Below are experts of layer 8 (counted from 0) of a mixture-of-experts language model. Rows are named router (the router's row for the expert), down (a neuron's output weights, with its number) and show model dimensions 80-159. Each number is 128 + 32 x the weight over its row's rms, rounded and kept within 0 to 255. Numbers have three digits each.
Before each expert's rows: a language model's description of what the expert responds to. This comes from a sample of Wikipedia text that the model never trained on.

# expert 3
What it handles: Newline after "= Title =" headings and biography-opening tokens such as "born", birth dates and "Personal", plus scattered mid-word pieces.
router:089155088153139155152112121119158094128099091142124153065177129101159157124112149154147151138179083165084061098070187145140140135147073097123144119119064105059114107085130089148103079088128160075109138147116171212114117113126059145170118151
down0:150122141114175095134118148128147166121106086160144079109158122169162068141089097113068092137084151107157083166123120143136062122152150130129119130140172110167182172121086089086138102157101153173109099188158148118151152088136168091077114071
down1:135108068111103176113061085174136135135140086116165110164183136153080125085139143110107142105136142117140127112173150129131154076133119185133113121039111120118178148138080101143121084127171103189119118088149107139134147127109178172176140152
down2:169177125152099130151110118145124132118138172108155174151149149150170098141139136118131163134092107147148096085140130107117167147095037083162132139156096132143075145164077165106136196115065076118128106104159119080058183136137140215100079181
down3:097104153155115146125086079161130080132217139159080156159096095106123119151133150127192180109109149138088089123127167199192112166117175102127104160117164158198122103140117106153153155078122184071117125101134155123122150134164133111080119151
down4:123138075145040138091123092102139165135099147110153131137159085085117117133172128137163135156165097170193124167176149122119162133115076138142146093102095110083148162139148140180118145084149146123175148124094124096103139172162135187116061101
down5:115127154177092056137174129111150160147130172123150161135204168159137118102122124125122115135145087141178166143097147145141158116122124112121129092089128157073078161181114118178133143119128182105130133118108089133165059081069092172135172168
down6:103200115103096098108101151136082127107114148147106149106151123163133200123133148119176138115094155105127093101112157186120168141106141060136151094102134129114186138132104158115150080147055075123129162120085149095179092067156129115147101162
down7:087111124202098134150128096099122159117137119113123142085124152113127149151126111125080118123104133131146138111085110120059165133129121105123100142072153052115152134191143097167109079169140087109147081090149078056130124135098161122090139109
down8:117114172089150110122176138102142119107110155130083117114186163138152102142102138102154115131131154152163178091157106104149139128144156104138130134186116185130093125194185135050222182098147166126096097176101111139100123119152121096127129108
down9:131143104077165144150128141177143117154150157102136140124110132106118086139102210121158149132168147155083110108143143107099164083101098133132117138166121155108168116103127105154097118117103199129164092138121103116081100179128147137057071106
down10:169184119119146188077089061100195127100160162148119147173139135077148146132139127135147092075136190102121108123116198115104148169080035139148113148120136141164130119139125134149141121105112154071088153115104125101108132155114114118071158087
down11:139090104139068120129183060108139056110215107115184125115125168094128064121137089120109072172158100082122104067105107157167155127131185090150124086069121115174095144137127116129108162164126120116130072068094134152117132133188077149136110118
down12:139106115154098118107070148157109080098119124134198128074115133146094168120092088073173165130166082100177122157106164161091109131085146128143151054161141063104118162149099144066163154146132155167128098163090088083062183099200095112119156106
down13:137065088085066092125160146113153112115102142101132103126159082161132201079117147141081090133087070105179115121119190089089138095199055132080119108087141144103103156152160214157178167112131156122102116124125110186087102157110121152153175154
down14:120139084103097125139119130137109057082127140126127125100124108128103117099141114147162126117178167099092169107129123169167118118152085150084164119206115117131137097103103122145108134177105133199129093111103180136141154197110184202155177134
down15:103184169148109117166140107109102078094147099079156125114128057141129117087102122146132174169136102116145095132134146184182102120171133124168166108075129114152126120083160115157161129107097071093127110182134081093120106081144139126177080143
down16:209090120115114110179161099148135140181146141117166158109147143185134115153123188121121095099137105105099108151153168080114132129118133110138133149192128165113108164153115180084136118169179141146161126097115180093129129149111125104101122089
down17:104152102075109127162169154168121153146158146086117147172172161155085130091068115194129148159054055096150158142062098148142159214124137081143111140173128142111082184185153162136082111149128152127112089143074140119125104110076114139081168137
down18:146109097151176125091098113155171128164050126150151120116070097032154117104080122204120070064150071143163089123084078128098130129101114122143070064074102113109124153125131186155100107123146130164113111142174101134116180107149150125147079098
down19:154115111123207135144203147109122096156142127127152093089156141084073114103134125140094079146124138165159161165185102151122111168186117158147150128064131189100118187147082149123149148095144124145178147160137153193089090135154135192133148128
down20:147113200153194124113168122122145182123108154103170106123153146128165171150132116099175098059090119159161063195151166143198145127128140142127109138128125168124153109093147090071087112150151100103206113141128146076180152133120118172122119152
down21:123114191158153156131107094080127146144187203200136107160144169185099100148131127163067134122125081091106138097164099111100064148195139116146082114145160121095144165131115117098133128140166080152156154138138115128177136139115116195167097097
down22:150115096120086136154154089111159126119138160187152133102134107133144138135173115140046085090210045145125130177161174070065102105163121120167137114142132129126084159041145114109158105192136156132094146084141138181035127173043079170164102107
down23:168102052140126087187127156098110160117131165128116096132106131154154111095142108140067102069103111145102111117112090107127079196104182112167118158208145113119124113162146091107159099128103124105122169109117054177163113103029131113131077140
down24:150157152133144129137188138175137144078132166136128050147107108113097121153128133111117131138055113086095111102101181151148130119169193137214116115054135134166109087160125180138102104079120121162115196094103133127104195146078097178131108132
down25:073082119127109124110070103121159133136090126095114137099103083090119114119123122173116109106104154098151150097200147085189096071159142167084109159135088170158092111142097083088118158141136128110095174132160124109151155082099156152145135130
down26:216191155084193125083164096184187103109100137100140117163117127118133146124087135117161145084130153144181108119163114158113128098066122155118118129093132117172130129186136115124118123139119144145196128201143108145173143135121095180120076125
down27:121172121124142113102137127200123186146077127151090086179153114131109190042104104139097171113129159111077141166126139112125113142166120095135112151082105128147133057116114141139123123150108174124140173138133169129161126164178133069127129127
down28:134070110131129127115131146099187081133120114143131119100160138150097171168162099148101138132146124097150170112161147112121072128096139130148074174032147192173182109148111179184151072150168105151169154109166130085107187169086183111119131143
down29:117155062122128174175083100093161112090119166156114057089079200062104110115091137168160084127151178156135100124141110180135155149104084136099076116165131145127175158091147121145121149122130159133123074129165116130112170130151098126139099111
down30:059146195117155151103126157089113110148126157138128092156116092120126111161132152105152068158168102111145172126108186131150109112098141092098137143113082126132175151140145141140105064105109118090154092130134107154144131150169154105117080168
down31:113140113104187107120095094174156121155167118119135157169180158149119144104095169101137163121102182135110100116138087127138073108122152176107140151094114152163095109123127132151169071149064095058146073141176140171146141169166110174054136145
down32:098134098130158105164117129121146096134104095145108142105141122103151160121102098137118139135152136130101138154118084140136113149123079131097157131204071129117184073079171126151108119100149157146141084081140207182158123119173129090119128145
down33:108130102114095064106102166118116112136107118126112075116148079074130132193127112157166102089157087141126084100169137143068135096120122089126163116233115150099102121134119149121119104227115122143179080082125098163117120071134100076110150083
down34:040127162096098075142154120049161108142218146187089124108139087122148105113113128203138096122165104110119127087117151175181111170099176153101108054101079107183102093124123125151148124085069128142100132130086141143142117095168100186096085120
down35:142150087141173151193157129108214127134166166148187124124121086135099099101175182144096141074100194146179130119129127112105097137102090129106060080244163153145132100181196094138168105179171098145151131152108176145067140103166065147192162117
down36:071131146098069152152158123139151198125103148159145154137103142140144145108113135205078153195118128073162164173158123088126132162096076066095114015133103134079101143130147132125176144108132152153100126127108106097138102106129136180088183101
down37:148128087126133091176090061156182112133142106162107139080146126120146154112105142113151147141111142073093116124128134178093142121161138126130152135120165151131058129090148179072094153202116154117157128092122134083145154186127115166202072134
down38:092104131164207149076157121187150117155166169133095138144105066187129120164190176128086122118101109151103126120093180179085147140116127188061172124149120132107116176157177125168119156136182130167188138112119123110122134081137156123137141190
down39:051146166103112150128109188188167149176153109099101089174134155105104114137075075073146117113145158120088197138092057060175154126172116164110131129184199200144124133123120156086140127132130096187156178121103131111093103198104183118090200119
down40:141142130119141120120144155059159131122146105159058178157157172125123153151138164160116122082133053143190085145139147178100143095142075162149139127096134137118145058169108134098146147119163095180098135145138139142115147139087110163144117108
down41:139118074143078198100109130046111086116087101190172080123125148079079146139146092149135055092190154135142077176136125153162127126133144099081140144165115116156230127089138099114083086151126102149193113125135146138125166178134210170128165118
down42:136111137169136147101183095184133174168147132151129167201160196150184119144122188094104186081092122155143143120135170093132080064116179141123144120053111116164095077211112112097110143134110171095106129167123100119128090105133037134060150141
down43:134178146117148132092187137107117124136149158191117168125151150120167128166179135172114131122102082140140109112156179091117150132143138147179120144150115064133086176108145148057183141131125130078116098135130144098069101137115150114208094113
down44:160122147138072110135159152084142147132103154229109105087085139159128088157141147081167080132140135139089130127076183155142158138127157157053122198170089111141144092041093126120137160103103111137134113096141127113111148118139157149110160157
down45:130125116096153092143148101116113092114149126128129125111131129139127163100162099122132124136079213105099128107115144123135113099174113093176102201138133160191101064111149051212108104192124080135107095068161181107136196110162080135110160149
down46:082113126128109132075166099094154127141147156111093128122199118119076138115122115137153136123148101169096103151142163087102124136120137120125078166170065152137147148088092140127099134106115135130096163136115155101089098115115156130170057110
down47:158158103160136162177152107150098124146128083142154209129067097127177182081148117097133133104180133139115114170135113113085085183114114090094146146122143092105140168134144120117136052115157127109152086148176108153122097168137175108113122099
down48:138151105133119125168114171104112104170047117153159164083067136116100196128155089124177142085138163089099146068148108131127123174095145102118073056127126164136149119175143106125107122124144107117134130105144084099150123109121099118116116119
down49:115129173117119095107164158145060186138157176147139107158193140136128178138148158106144166174083133122107127144083131121150125144168145135128170115012095150109067166132152152168073133125121156126119197105069146110123083106114142122120138150
down50:112127151103134094162113119132101168091205131115104109097132096099106109132086108099125143122125119104125080126077124198124155153144143102086104179080178111116108181132212103154130163129176105118160096099118094119130102121088120171105182169
down51:073217145123133138142102117162068141148122188127163107073133129108055178099098144108172138115140126142146166106050143201167106114143096175125169197099115152068065113111084134174150154107134162118127141148066141079123163157146157124162169168
down52:163076145168141161177097189130162120195124125152168127130156128108128168138136142138130097180141178124138104120186126141132167116087135093078127124132086105127164127078139172101162131105155129148178130128097169128102125110132108128102135169
down53:111121127125078158107146121145145105171150176088115132118146128139073162101099146133139089096167118127148121098107112067127166124120131064131118121190092121149162131130138122091141140102131124142106105151117116116075143134146133135147086117
down54:093136161161164107128127108130127134132121128125113092122093109076182116092086109152131141113175126092096207115150111114151176136121109084089118073226192127127140168106109056086139136094101171138155078156149102123147133046147131103132149144

# expert 21
What it handles: List dashes and headings in film, song and album credits and reviews, such as "- Producer:", "==Crew==", song, episode.
router:070205142178122167123184164111084172186128105151099078151153139133145168153120121062142163130150196132150108125117127052139125108141141147121135168128159190132088149118186081115130124132070098169137148049129148116083166136086120117143086097
down0:070165110146091122127165148097142131126128143129109137119112128164115116075125077212137107130163111080125138162067128120115114132155111158098152192067131153150131106112176142120158103104123099150080159126101134150141115109113179128106176154
down1:159152142168189160131091125084115089063110140130119187107105103178087116111120120180130103119188114149136085079169120141099114119125118211111100131174114118130183168109150138085105112089172126106091119142134131139114146112135098112024158156
down2:115151155149120138131087118124160157116150152124158144102130182105137149134134185115174122123111115151133174110113129129172154094161148146140095199099141160178119154152145168139163158079120147162110134103094164073067092092190120139153122079
down3:059158125119165102145166166114105161146115091115153142172113085111093160100136100115106157190172210119143136118118141092124099158105100075136136086105160098093149078119157100129164117150137145133109156106117182124085122147143125119125142139
down4:148139123147145149130140107132146168071108141108136185200111129135068130160114130143112072122233152115157059179105211122179035131174122140119103130119093120132130143133179161090095112120134140136130117129085098095175133153163153170122140107
down5:138108161052137106134059117107168160105106172176136080172130121089112092164094119092122157124110076108148120159134133131161127085106079121127110115146124151128152085103098099170119118194110143149145127134097173194087115137097087149146150141
down6:081150096101099149165102121112159138159092147140156096164130142102104122099132127145112146164148129125100128141153127088128129143125087116121137108164082208072192099117176096127103124168066184115173101121083149131125071126112153112126156083
down7:099126152089133154105120094088136095109103094191147110141126148090119131175148125112156145088117154096163171120164111109072161096089161059163156128127121128180116073204135096077096108112113123079127113100109126103160111151140145114103141074
down8:118141155131159181104148069156131136126139114111112142133045161119138093148127122098099122142121143140066152104169134161094081118124171164143090096165125124154096144154170115137039137140131038097096164167116170112143131102048136146154118106
down9:123119122141226181093136153170084153173134172165104117171131134131135157096075165093106161110130170162144135138134083124173026091098102129132156099173115110156143118135123079161133130149117114109111113160146102126126146169113144151217157076
down10:170158137120113152104124164159150108105121092170149179137158156145129208124163158154129126159088098104122111098075144137201123148095065087101145115058123114124059145093084160141133141141148147133166182130140154084126134162120140099073117182
down11:110096160089179116097156153177090128110099141159132103168132173136075087154093144098110079067114122076124144150091122137145144162208107201126104072091119116122126183137133137139090114094118092152113121106103136184133106137111144130115097140
down12:179143131149137163117123052075091094129186128113144244090121118136144150150135162144099107154029142131128129078110071184092143190126119191140102117158158130079091159142178168097080067093226130141151127124127079159114112130162102126074126159
down13:118113106046133105063128138140154139108150135136100170133169166131130121128104121160111111118089087232192134100121145155132123151119129117090129228000116134143104104088151146140112135110134182130146134081131143139157134072205147105125126120
down14:131116087185073122133169138101127146125127101139126173054115064144139120094169090178068181073158206125140174175113143125140079184136115151196149174163132094138067132113163132154095119183124151088121144125144165130134154135084138109097101156
down15:171155100078122137101089106118091113105117168122136149168130097143116102066136108137147154105138131137116072063117155150144124125137132162133150141161146130164044134098148091188137077117127154117084114082106117145119112183124122147180104106
down16:180121147134152140191145124135148140123126131125154124134075091114107124110125141165122141114111155098187167065121048115141113106134116175151125110106129095083130158126076152165176164064158099078135132189106115111161113154105136091000121128
down17:079179120080116124169107146124096158145130151147116133146188141168106104114074119112105131161144095111103089098124072114151100181154171103122089147141140083100118105146190068076136115127148152152128125084105088109094111158169134152173166136
down18:109128116095150137100190106121144176123131091155143108122132123039141135164120054134199203105121179073115109116113138098132171112121123158105107158197125104107095109100140130126122070117090136129157159181123173125089104162117119077133145072
down19:155079108112104135150109099149136049120128113119172160130120160117122107110149146137103110141136197103062077113130166159119158138130102125135138080165107115133119085149125157085114099117118096083122148131147113089115133148137164143125077205
down20:150126152131115152110120090144111130115133113123155137164108137138133141118142083142131149125142110141069097069099151111162074088140116125186126055175122152140074084122058144126081125154119137160109096145138083147153139179095174114066168202
down21:170093122155131145051090116099176117110134081139167128109158131117105025121147104173088069153163153147162136104189079195098110116068149202163153127124114124116150176125132130122097098093128137137148103127180154148112184119092147208092184163
down22:138120130150094142042168152129168078104112131079150186120188136136147124138116092196141130184130118162176099104145142142109103117090074123165189140101142142157138142136098098173088132162126114167094086069114127061166135114162116072094099102
down23:117129092128162144167161127156114138120079146106079118082136122059102105150165088098097062150098168144137132127167095079143142160138181152111071170105099145117141112103174136132130113128171127067167107087088136159146125154143113142114154183
down24:074242062133153068156059102137125072137145164142148163089109125163114171069134130094098174119140141190124114136116123087129060057114084110167118148173122129134160142125114139146126131083161157151141111076152106172105144114145102147124177129
down25:127172104114095083109126144136166179158146093145177112126142146126157065164140141068121134113142160125094174174096139127145103122056116103120128147104160112111131099115147111169123131177131142189123198142106175131091136142177137108116111157
down26:113122158142065103134096165143089072151176099094085146114134086092134085126155127191165131114109151121089134148124103098115140157122148086168140153220138057091160110156111145157086118148164186090089091144037095137174143114131151130096055141
down27:064186083124150148103120126114099184137135143160072085171191181164148176113075166044159167156134168112149148158114164064109117114121102117095133171182137110063122175169069107104072146158088145125123135137124156130106185125078096118157055148
down28:136127194099089093145213095084109129116102056099129115118089180167116119155108082160140173125116161115148066064082120103118179123135068130155136123105109097110185083150097138131100103075116151151162122131130101074136130142187124143111123114
down29:077128114157110159126140122117098173119196210104200033109068111092129173112104072170147154180127123104125119113118116127094094135181132148084094118179095145179113156089114051117099117134141137162195149121134133128086084174079105133112124143
down30:100135171141150135142191157101144130121106091113144161129109191131174161107135125117160124122130069150123131127041145088113095142127180130112131129083147136122132138108095114119099094083156175136122165169077077088124126122102137099093131156
down31:179146121117077099124198208159162147139146111094145141138108117142108171179096136175084118191119167084155116118110145189086182135075199115133169094113142123132127072132094141111131154120146093113167096121128152098135138118066160131183159136
down32:200169226089143130099168142111167093134135131036112249109115109156107138158151145143118129065112066170089126167183096148086127099110134188097097164095113095110124111134146168142126082065148131109147118123091160172191170110125110225121144149
down33:189099085075152102083095138148181138147134138123122177177120090151118106129158110134132125070145226112091164133120162157101135099128128108150194081115130106141137101197124133163161164098153156074087109196143110106176150148085148134187188085
down34:146085149214180180073135082120169166165129154094161130096142131108146147043125130136168151156141075189116137137140109153109061133120101113096172144106162120148074126124163049113099085103126135126132201172174117169134141130117180115149141128
down35:175143133225159083112096088168112124131087143108140080177075147174137140126105132052135101178138119239118091126172133140128089134089127150092160128119104119121201092179117116136115189107118146128065124056122104173182132172166115115155113087
down36:163058155081105128073138161104102154142139084162103178119054121089162166128115129132129106148124131088158166108098153131140191137098110125180122195101139126141087075142158114136150103112136027146099174083091168199156130161118152093078134134
down37:111116137130150097157142154079203142135154126104203115165113158113107153167061142135096049083075133113135128065175090112053174082098123102127122134096083202112122090143112134121185151120144120156122135102146109120163154088095142090124128144
down38:125104110062130131106160190127139063151118126090121153106114134103132085166147140172121096059114111185126120139146115208107095054135177137155163061146152146130096141190162076131125124134121135197155098138129108184122098111132102184090067123
down39:094110166130118165116127100127075135104154073123109200119135110100183076128102161195107165098114092112080151125104099144167096169081090116146112175176144225128116106144118104166170172142077097099134105132140165174107166072117118120184129134
down40:081077128130169104113136169141145058161108115206093118130135161133142141128159153069144090122127085025138174108146118110069161136141159083123131134130181125129070116198145154129146172094109049133121158164112076171152162139092077137148106096
down41:137109126225161175070152182138137186116141120140118125142140142145123139182119132113185031086103201117178100185141161168165135158139153150088142092013185115144093118135071112094090159091049125106126104101055125126105070131154147186146105116
down42:058074140088113118106166104123110146134136138159128124106144104117140084169170133124176108128176112115182104162110085104123072095132103168104157171050129114113132131156182112171130165144159112117144158078085161104139104135102145125128172131
down43:145173163141131108127156151134157135144117135157156156094107144114130197144167097169138101140122115079095107146112152124087101149149173117072111158149152090127133173145118129136130114113137158199117073128072183193095196084160087136086121096
down44:113119110184135122177078136161100100107140212121085082187143169110096132133190152090152111132198060061124166111077137104166109149160110143121092111174122096097095131141161085182155151157146102161095146150161137091144156107105085136140073084
down45:117141000197102127136124109093095144178128191106239133133093142121164091122150103166130128113153096182146115111105171109120142136132154126158088152143167153080123149073101155110147077120128125094185123082156142129121090212108156140147168090
down46:188188150134118138115140213125067101157167133169073164137107077104120133152175127128116141154201145066071110152144084080112143150113117113129092098251079113065141180109113108196172105130057167115075133176119086128107094110118109133143134158
down47:151125176086126195141146184176093125165135165136102158119075150098141190141140131141096135080093133149210125154168095076105183133152066181104124137101115082128152194160137149143126129123096148124144122128112127112107130112115133122127158093
down48:114159128153138057084125144160162174135105101083192114137140131158116103150117146123103087075083123120086108095090132182095138118161116162059185150101148164134168100134107106124132147127115105102169126124098142140108083165124111143115147158
down49:094089086110087143121146152137128178115128130103144130158130133140096085133108173148115126109188174147144161128119139095133158157172055149114115048077119120112113108150134163182121161130104147117106151088197113107164102141112119141109170114
down50:115135142089093122134144181136173136147173160158098055133145141157087174117117104129110111097157213135125182137090204107093163107174102139109137136156100170090164141104165127131136103136137088157062107136083105049114087149108132109156086131
down51:163142088166155128109137154110092094156177134152140156156111177087063182116140136163157072123117103166116100105139189137101104141124091174124168134250047119132160128110154171106127199063094091085121121155101093155165147134082095127040096141
down52:128122173125099150079100116133130171081132126094112130132151172102114118126107098098100167180105119146125072136084162135079095126127174123145111097180153061158092136129156079136087180100165139105138150135169093154078231185190136125156145135
down53:161110100057162099086133122105160146125075100102063110175104119160035142118164120155138105156109143147173175134142132134076142133082099126106114136067136157183125078134134134097176149152171082117131128092153107130083101117137168110146160104
down54:134142145065130092076098134155184160117120100125135165175139118142067204127130207165167126148137085089153127127145166132111111197131098173127099112167114197143126145114165138083130081127127201143105143141136162079068137157087164124130128042

# expert 6
What it handles: Sports words and table cells in club statistics and season reports, such as League, Cup, Championship, match, plus paragraph breaks.
router:175157137141125153135148093103151164134129156165105083081150091157115120091087123111104063169106086061119120126135096151122067107102024128108128100130085113178132053169087175127088159105153138118122142164094115186193157149132119154134143118
down0:166099109163107143125148131092062198164135094144122137080101101149131111155187164100178186133181137140111176140087159145152128115123142125146060103121126195115123090098120115112124125199195138118081118165150153157121072141147164118159121098
down1:138147164127117141137185147119098108127098110091108101114114183126130124144138046120099149185100157117124101139173162122105070145108153111165101115228120117069162096141105085136129192176110172062108119094079094116090146114125189135100081050
down2:110084190112105073116158138072103139110087182167103108132155111113075110149118175193134157161089091131097144128144117115119144128143079124135074105135140133127139115106118144159177163054153149102112129132087125200106188133137101139131142137
down3:111059114134181125163126148138070125077150074145122191175144121122090191060112165119113099134194135128116138122146103144137134091155111138090137134091119140122077120156133127114129189156119136120141226167125161100139189086168145172136057170
down4:126143138156105057064132148172169089141141121137143129096062141108188113114093110074142095148130145104190178133108195134165104137100116152081128132144124091111122127207188149088112219133122140110181140113115115145134111121131130108137131141
down5:089141112155190139108161147070131100096191108134160151146124129107159097232119163119183108134076141114158134144170054140127133123099095135103103138146149163087104162131169124099098105127147183075174106131154133180152111101097118131141080056
down6:099109161130092117167154118071138094135115114163183109104181127143117155136186056119148101211173143190096132129153122150019122160149082120103148133161073155073148093112152119162132112085106174164141135106133136130139186124157114103060137159
down7:165102160121129165138103143125098169179113119127155109153127130162128123112141154146116160166127120083117117148188064087128096091193110107154165103156165170154100147124120174117091168112100142144070154114148100179131168148152113080162128087
down8:123153104100216109109157100143194125134212051167134097118160115149155156102158141129109079119101167074179164098112119135102144183134085123144177094166110090154138158106144127097125138127123101137172159124159146175153137141157160091050151125
down9:095199117112129151134138176119136184143145164128123129111091132134110165130076133124135146153128063094109044150108117119094141127104123143101087140094120118206127100124101097119112127125080130157164175102127165135156136147156109152141149156
down10:070190096110108127157160104088115092126145118140124112124116145166195114156108140050186176121110106166117107136158155122112162149095163058101112202138127091150184086109130134144134130121108082103121185091157145164126181130125185096157212150
down11:136127115115066142135139184126142126154076216117109150154152153143137161122145170144126100125109201168088125179113096125007171116174108124093100162097126140089155148091139017165075149136146070131123147121105104139138117125111100165087122143
down12:136117118151078159149160195129170109048159132096132146133126114158148184108166125098134174094150182136110192088173058137131147147106121055117133153114117113122127169171143061159156071151095183079118144134116100178103100093140135159149133111
down13:114144095176153168121087148079108100107161097111159142126145182069090118174131061114151092110143147122108114144083160153181143141108145165105169157072145113120098137184118086085190116147113185118127115174196154135138140126114122145126144180
down14:142140127097122140072109079136132110146093141156079168158140147158150157115122132162068076116171116170156118166118147165078149102099130118111147131225114089114085103124148141102075151110156109157120103126107170174198177140158088111110140121
down15:166130122113154102162128136107137134169118100115123176171115121145133211174172133125135126158130158112160090107117164139135141143155135100064054153102119133111137172144121079159142100172154142102104129067154097103189136137149153127086168128
down16:144138158160072133122114208087104119070191099084116202147191159140191123146160101088106135106183134133108119135176147129130111083101154095078148171150075147084099141128111094134163184156136125123127112090129132099143123106126132081222116133
down17:152143135166167115114120112162121143136106101108158100166105142163096119097061154097143164128149163073116136095130136146151146135117123081166095137111122080121087117152141081105130080134172159097136094149165139112101134074132154157123101124
down18:088099154110158108176118141144109122075157084111135131150165130171098157140116179137114161113134110148123163013197136121151192152102166138174133120082153080108081121107122130176107122124132164084149212154143119115106085178094088147147158156
down19:173150095110170077126130123113139081115126115119111115122141120079138145094170153037140120101085119127089091125157099189158115180052153170124114154116090111159162116114074057190102133067155166089174130101107131123121078095129140100136098154
down20:140166104195121153122121165111164133111119128109127119158132112136085168156160115094117164138147108108114106118082108134168091159090115144123144144086160138110155113182143062074166126144143141138100078111157157058147129068164153118084166149
down21:137162077114189116167054094064097135179161141166179111173129063159117075139141130105205125178134115127172141146072122156112129161148140144129165082213114123141094103141096179145131078102090185100130166149148171099070120131115122077141150080
down22:147090122119131123080090101129140085127102109105149093109117083135141160093151170101145136176135101086101116161126132100170129159167173165132120173102132116188185102141170112165116125162123103090069126032134095068123120107124151075144127130
down23:175107170100133061137094156072166184162132153085131086124139097143111073174149072148138102100125139068171179098137114090131127094072153121105144150074130089105113121083086154136195104135111105084133168122145143116086124134151137152157136183
down24:141127166160132124087140076165107111135143121143111104122139125172115156145169152192143140149142123134147201135087177142098151180159090062165145175127129140083099124095158153121117108099137155079087168172113125127097173146168189187129103124
down25:106127143142165135173087069182171142105195127132200147170083182161112103102177166146111125114148154156185118139151129171049098124151188148063153123161115111141129123076136099137158147128130126156150122110073179136118102089113106145200143168
down26:158126082082134120188095181129064145152081117187120148129158109128118143115120165127148130121124207129113105124078201084136105128162193098161170133077140211120079128166116112114192155124076145152100163085130192117100160175143151061129132097
down27:151108066111150104047139153106104179123090089140150101087148195164164122173132147174090111171110079071121126127170144106133123184160156153148161062136137101147153152135113114071108119114116125137099100142109157160130126136157118098167152131
down28:132124118136168149135103085103128202115143173083073131092140167108155065079135099144123147123094104160094119155133142135115113111115122059072115159113131167125126140082137119149147155105089196143128140118162123201133206091197110139138159160
down29:045146142119117085139163064143151180154175142136129112165143119112046079120092082136149136113156136095130123146138094143116120109193187177111154114226177134140087140172163162121188214112137136141148095182161133097147143129075148022126127122
down30:125146106158153110089119185155143131072126116144156131160125153092109066120115111125083145133110161085124138177189077108137171136134131175123112068026122127154151178160127142080075108104159100104165079088180148133167128120124068122138102105
down31:120083179141113072170119144095134171119157108131136110103165127165143155227116122146106134185166133100135118119165086077157116108122161138131124118105127156156148116144123160130110088119193161115145136184151151149103103136098144065220113128
down32:164186143155137153161165154087151128126138120127133073129124087065127121123132055122173221162116118122131147061130114135158073172164080128092142114103108155177157128135157155111156158055116146115137142130115154153088088163089140128161140128
down33:135079100149178118198113128118119142093078113123111169116114219176107136064122138099095139122089159134140163200195125105122106185117145166102093144106122124163119106183122162089095139139108149162114164107062157127176081123101168179094120149
down34:164149119190096098150113126126119137118160145136179173136127153187146084149102157160188097161214140119164117079136111076069159095145105130145203174119170124136143144119135125186119148117111077149215142133109135115119042090138142149084153067
down35:173112071101160172163176176115083125141121080107077151108120126159115145106169083174116144195072124091132172118150119111113093100131073065118133076030184109180167116177083118127125098112128148150109105081095133129141185162153073133129133102
down36:097123105103150133151106121135133130120150103138126126161133128154108179147103167156195125112152141137154113157173077080180135135090097116108165102109172174141119132102119187116094162118097131129151122146126157101116046151116135121154183122
down37:126132144116116121143100104138126173135122095084120118123100134126114143101117138147128087067210134100113097095150113103100113148133125129119184108092131102138130128135124176154118153112106122148123130103146156126125082110151103190208136156
down38:114191169105129169122137143125150113138155155184117116119177164114136129150149147094155171158124119173080104162123155161075142130159115140076133127180101169121172092149106104121120059094150149080117123101170179140092135121157097127156131174
down39:147104153108116148092164159095078063121122061131144100112132118130155100118154104131089097090128162097090118123154139132067062115082076116153169159013090146137158126197128057181118207117136100128114170099163108106065103126146087108105163124
down40:060058200208113091131087112157128138106093039154118078064071144127155151155062189119046118101168123129116157092131133103137111156124163138142096146114085144126143092093139128133155185136080150156063111114151122114122103138121152132175106098
down41:102217139154071106097083100172107099087147138118116128100107115157134130172156038157103084156112068145124155155109129123124101085094107133118166127123089190121108094129119101209116162196139092057099124167167156140106160156124146124084063129
down42:146114174122131067150183066125095163174169174140092116102097134081188105171155103102149157183056162143120159120115098158173147157195153060160139111159139187073143180100127112129113141142148153157126198132175092111123157147146151134231129146
down43:155153189133147149149122134111186108164148085132127177114137160143067117124126124141160110112136105133159125159112124085158148115124166168115148136092170115080063175122126136126132107136075071152188169081089145107131147080152120124082177104
down44:148107074151165173122114173084139170111094119148149111154112142136114116131167128122088090131125117114098168090180148093028169159161105091087083075125141111153127102094096197154108115141181159183138123158151135083152144189117142131143064120
down45:121143173208105136118091172155097144161133175126181145149145089153133099129159137096115126062126125100130143111181149138130113173156133123112118070121157121110142126177135096132151119099104115201176113102158112086117144173127121117182163125
down46:146118110181144118173135074092118108101179092101119084145182140074118129087147124082079157147160137110071163146131135149123095099117139145134117112080162119159129159133122120175158151157188144091091111144161113176188116117138126114177118179
down47:175196113181154119172090134169155135127185144120088112127169069125081093134136159129075090093165151166165111155150177168107075099171148158085161111097115127131131119135145131167137120126195145128159183093179171157142148139112114159192138090
down48:097111152129125150098081116134099126142145166143144148114178079106176165118122121138203144165153124103167173152119077167141102122158141167158142169151079113073121170143148083119151029168113106080150148183056118103153118092120100167133137130
down49:094070116122194122170156108137146044090157132164189134158075189148171122147150077169166149163119103107120143148171120175121125111199157138137148125052145139128094152137146127131196120130116102109153138119173157096099137138118142132129149073
down50:089169122113135113147078140119175118111118090112112132127116147091170129171161137126145124058105069142144167107103072145119099166124148144069182129088077141107155180155087132099121113107125084149146120095087158151159135083144186084138104115
down51:106104135151142109127148164194148119151165132083084119166124144155112072165095144133109087133134131165126159133133128181170126081135129173140038110108154105150127151151157127129209157163114140127139101152188063082137162101128164131102117121
down52:118141133139165104163091052145125104166143189142157137133094082112133084145113128160113174084055130183101148100157161164134137156139154099168120168167128101112081118123129118125090093165096117139092186173089142114152060127087148184106084179
down53:184133136120143129135182095127166172105099128136090109100160163131113146122130127160142069106189195114154157206176097115153115108125100109081160115140140145149116139160161137101091125181169127184069105179127160104140104158146141090175182137
down54:122098119091125101092170168077151124116158104139142151175073102066134118101115128098098131148157113141153133113120134133166122104148148146089122121108032111100091099185097118142090147117109130139184161122142143120056128113069137120147143107